{
  "moe_layers": [1, 2, 3, 4, 5, 6, 7, 8, 9, 10],
  "balance_loss": 0.0132,
  "n_groups": 4,
  "tie_word_embeddings": true,
  "optimizer": "soap_variant"
}
Below are experts of layer 6 (counted from 0) of a mixture-of-experts language model. Rows are named gate (a neuron's input weights, with its number), up (a neuron's input weights, with its number) and show model dimensions 0-191. Each number is 128 + 24 x the weight over its row's rms, rounded and kept within 0 to 255. Numbers have three digits each.
Before each expert's rows: "mostly gets" lists some tokens that are sent to it at least half of the time. This comes from a sample of Wikipedia text that the model never trained on.

# expert 35
mostly gets: " ==", " ====", "====", "\n", "|---|---|---|---|---|---|", "==="
gate3:115103120176120124110152111133096116101110094159183107149123077133151134148146142140129152080099139107145129150146136123105137112161088110121085133093148156137120135154089100104179124144170093157132156113107131127096159121073146105128108121147157100143137106140126115112158160142138120117153125094152148108119110147145140123151133142140165107092133148135193103118101180100160079119123091145082113158135132131189132146092118114125067099143134141131107107131132136137141150087163102132142112160128134114126102106142115123157146134128124141116143122154080109170145143118103170107
up3:180142116098091110145141122137110115146110148128111142139155171087078106115120109130117131128114173151073127107162109131153110117078144128146131115137113100164121094090116147147107084154134190085151139126146153122151114128174128165098156133137147146127125138101127124127145119165089117103149109141079103173129104136128124122155156092137106145145124088113099124119105104127137191195106148150151120114114138105150150108111131101130199139110100129150145137117108110148110151165090142133120143128155145116112134160108164111127126132148155139112120126093150137136151076114170131145
gate4:163145138123136158114126096128123130165119146128167135102152095140110137163121187111101168158098128093141140141163108183131097091158127142141109117134140124122152135121114132111129141162160112126130117136168147100114094119167174133118133120087128129121104115095138109145094151064159114085125115090118132072169146162131162144180128171141122136143141145122155132148068132129117124151168150142110116148133121144115140122099072122159134166125115139153149095140130067118174122153104115130096139141109118105132163103125111123140113140118145131141083093124086112152124087134162132105
up4:110127154153124099126129153132115113088103126118058102138122149118141150107143081144181130098157140146148116096117172070100125150078114130139163162153119152136112113129154142109155120085087139104123139144079112127120134145109097120147117133136101130134133156135147127134134096177115133158151139129149126155089118128111125104113153086110102127096129124120134116113186136126128125087121123075148141120105142083122106153151164134132113101104125105078104145082116173143092156118135107133196126136167113171106086132137124131098147126127125139095158179119144138117114150133100127159

# expert 28
mostly gets: ").", "\".", ".\"", ".)", ")", " ;"
gate14:117128113104137137091146140072122153145133116103105116131173141088132119126131087125160162123067120125082098154105118130156142139138132126107138112128089145132141134125127115121133076116083120137064153125138109171120089113141115085090138127141136092104105137139156171141169107160134124135120128137134126091133094154134106129147149107104157150182173141141111135107150127118151116132134155121086143088124107163141077136141117140105105133117105112121128100161154134132091116188163156127106163143149111075122133154124105133128143131189150104131106096118128106131139146112065121094
up14:114127170155085123143114081165116114137145153139137140137108140156132145145110130102061109113135109120172164103137114105105107093129130159108080153161140112138154160122143148121130135134144123100185133152121116086096125126132105159165128124143152162127112111139122084140120145109139120111152134091138112128102149095108146153136137155147126136073095121111111114130095122131124134138114125148152156112132142140086124055119150098166125118192119146110136163093096123129115164101102119133192088149133138148136118106173134169146140149118125147130102155146110141115156129155188142175
gate15:148110118149108133130148139154134121099149068127095131078148083119152156131116094104136120151118127139124137164111140074147137095122110108119134157086143130150132143114098142116137147113141131136157171141148121170166106155121180171144107110100126072148161143097126126154151129121121127111095114148135164112130144101106170104164131095127164108133155139139160114133133132118059107129073129113112164116167121108143146084117130134138142142143157127098109150112170128138127171134136103123094139119121144077121136190151111107127101122167146166117096127127126121110093174185138133132
up15:139134112150131122142103131131092132122110169114118100143108173141113130110107157122104147149151133102125111147133106171105108137143130112154132132126128139122125132115144134121105137112122109145078121105095167118102138074136099111079130152137154194132115116153153125084185135129133126162146120152139081157117167142116115134074109136160081113106149113103109159123135122159184144133166119142116127168121136116109128157191105138139085167130132159165150114119127175123130132131127163152168121128112149120122063108115152127103194108113123107113124126132133114109178091089141133087

# expert 38
mostly gets: " $\\", " include", "|---|---|", "\n", "):", " \\"
gate4:102135172136147085161106169134139127159186125117097144118108113103121133154203141119124153161098162136129104172146134100122183146147111106149146113090146159138125126119112129124120139135101104111143138129097170098129120127125135144110137151114144122136112127116159150081151098163142134155186144128150126169143136148123138090103137102156145108122142127136138147127159118127122132128083079108131179180138130157141132160139115153139115107136139120127107093158144147101074146145134135091147136156142108083145098177113123134154142122050122111110083134127167141143151132145150107130
up4:118145094155105118162139129083132142154098116080112158142108179141070113154068133146122172118122117136129149096124104108094156119134152146086131106149127122115143186117157155097149137105148153124150077091156114120167092107134115088180164154129097109140144101133142139084113152112116141151123113123074147141124164108134125102116144134137158073155154128123131118120093133102115138158151140109134121112133104132148156160125181142157160153130151133131159100125109119096134141133130185146109104090096111154098123122103095139095111122099136130113107106094137114125104107113137122152
gate5:115104130113108128136140161157147089118110117143134107154137100177076111123138149133118092141183128169141151159128131151137136130136140128130136157162145133087118165095137125109142139127121121188140111144092136122126119124102118102114115128146124099139080111143124143129140144117131108110089143154088096118108137112131148095133158072112102092115132145145089100176150144145100095124118144056120123100076159101130128110124145121188105103131099155164105167170155131166136094121148117139134089083118162085132168152144129099167126165112156147145142124131142108109115121120086130109
up5:153120125114125103153122195198151088122117116098124122129142082140099093119119128136138091146175116149127165159131141142167151157139133110136141123125147133103132160096134097114144169156116133172131160123111151130118130119128141095119126098145152111106062112135127101134165153133144095120078130122117124142119151152116131114140141102096143116111149148124102070152148140141078128141118140110102132094071178078145133159126120111172124096154146130157107136128188126172120096148158134116153115098126164091148133158158122122153148158136156116160142148128139116112132134132104084133

# expert 17
mostly gets: " at", " during", " Genus", " During", "In", " along"
gate3:132143132088158099136097085157142134104178108160096154167153128179127172085101103092122141148139157163107157143096162139073147144131120147125145101087104097126163102148137144142108118156115167112122106156142158137103129164152123134089152090152158108132117122145117149139160116092067114137124124191107108154111150120143133144144139119105132145138105153137132099168143144143102131146142140157204144146103110110116122123153124150103148132120109108161099108106115142163156142150111143145142132081131102130161138135129150122137140144122151113120136152119091136165152105148160127173
up3:129110124109155116143089095155139120092132107134105158155136138159130166104116098096111150151120128139111161155095161123089146168121116145129156087072123095106176135155141130133106123166111157095125124165136163140111140170135135126090151082131147108139112146149137155097153083083094109143115117178111113147104137143124140141134111134135145138141118161119150102153134102152141126139139132170188141146097107108128125140177133129119148135117129122156109117122128161177124114121126152157124104077167120101192152126104160116105107154113161103118090146121076140163147105148144126168
gate4:099160173104086123113135168152166118092166134116140124113124113094114141138126172137121161128111139144120121102142098099140113107129112108161062121126117146095089144096146106121122130132140067126106113132128124145160137112131146161173158128123104105116110148105120108156142109094112090163154149118159109101133148129094151120126107123152125112106111141143139160128076128095153132130132149160100121137125141138124152100085080141159114120132155126098144095184112107150120167090107113122124181117145121114127126140139099141124123155098071173128148189151121120129118074101167157109
up4:097178118094077117103117151178144119134125113087160139138105093148126165093146147160104164136119137163115120137119100123146120143152104129117089119129085147092156152134117126103142115148114104145144158100173126097148152108137151124170153135105161113089122154156118132132148096142103106143117143123130115125154127155153126102136106159102167125142109114148139105123123085130162121116122175138077112125142096101119123076100079125147155140093144084100157133163120131106131189096111144137146166100152137109129166125120095148145119125135116146074136124102099137163120104089154171120

# expert 15
mostly gets: ".\"", " ;", "\",", "\";", ".;", " *"
gate3:138102088079123123117149116128136133111127124139142185125095055091109089097096124089166128126119117123078116141160116135161135118157101113114128146164122140114136092131159112101128129157132100097163147151123112107108104088105119146153112149113101127132154156149136146121144146135099160112099110125142149134145103129130131075170123119153070113168118120132108121102101116161113111130139167147141114116166145143135168126105143129154185149153148123143117145123103169121113156143174126149135188155091139178126136170179108149110102085126149133093135117137130129095136116123105152118
up3:140108108101134097128145127112143163095122108131094189116088105101068066120126154106170127124156136144098134135135118111133134118124068117129114155165132150092127094129120146161121110151136106139151164128133099089132131085085151187175117150141119140123141151149113143138132130122126142134126147109166130106150120128151109095177109107153064093152130121151125139118108127138147114154127163173108115125147129125144151142099106155131170124132150094146097140140111145123087157134193111151122139136086127156090150153177130156115109108120120153100146137158134155092122108120135154148
gate4:112115129136109179115116103129144111079131134122118136106099126119097098111087154142149164109168097136096134162144133120112105141142124097163126137093117135132100135119131117174148117115170136151154161089139124151119114098136136169107155150094104138141105161102126117095116143134121102127108161133109193139107111142142130127142117112086106126153177133116152114131124086124140116143105140154093115132095123132147125139189120140146102110149163128073097142130174143174150125150120173175108137149109131133087137175104155118106115121081084147105160141123123170168120144145191146124
up4:138119146117118147144143120124154132117123123099124148097119123130100103119088133150130165094163111153121133129168120113076103139159109105159147107096111133127107147118126140183145130123153117123138161103136125107139133098145117157111134154106126145159087162082129083086087148141111109112153148161112154134108102133100125154142115127102125126172175117131169089113111101141110088118110158172115141132104141106162142145177102132153147153150111116073110111145158170156143130154091151157102141139119116168084158158121132134127116092064107132108153142120113165162089145144184125132

# expert 5
mostly gets: "|---|---|", " in", "',", " studied", " on", " via"
gate2:131145114070098132135131159122145101175121171124121146156143096117159150112114161156147188106115110113121142116096096160157110127125122101124123175142163106150140146187140165109151130144126153122132156108131129126133144147113135101152112168149140141114110132125151160141143137141094143098161134144137098174065138115119152140181126125111119141152117132151113120096096097133123100113098123137151125111122141170178121099118153114131148134121159126083128117074139154124125150117182129138100130137107179143173129105140141170135075122123146093130105085110162156166131159120144090145
up2:139152179121153115132138095124112114098076148151105121110120144154165146114159149137093133071113130100126146121118130108144115143145127130117092124141097115163135172127143081128137158145116126081104160137090124173155135148097138137183111131105101122111099122142132108138178125098126145141117134169131130126105129164129184120091115157120129119158102146085122143129119134111122143153122146129142169134121150153155132150127147054118129094127111081122111125074114112161113125094084123127076118147104113091118139136104103166150139099166144113097071140098107148143160106144098127142
gate3:110089108104114107119131185120163123134123160167129138121176136144167119100156166130122115161124110207147125130099113117121142154132128150115103134090109155166144164135146108113103111150128121119062103092144168097143157148121143133123173089092138110081135127170144144108115118101128145160141127116098121132147130124094123138160131121089116113153119145133098135151114085126114109172148126104098134119108127128134150156137126098132133173176102153156094133132102175162110108152170117154128115138096156096160095139147165128089151102154149156166087139118132102134129121132141139135
up3:158164152087151141106149148132116148106110108117136113156115129151081132135150109143153157103129118055121129115149159129114109134161147132115205117115134105127112128122134137092141137159161127115146144155146142153135106150141112138106106148144123105157124137121150082162089131134106136108108138134109125128074122132098098112142105144173164156106105149132143110087123177124116121106166107127161097142120145146076153146143148125149116103127155112121134175147163115108154152103102129085096143138141137174114169075073154087121098148120093116096119118113141166154148115142134176116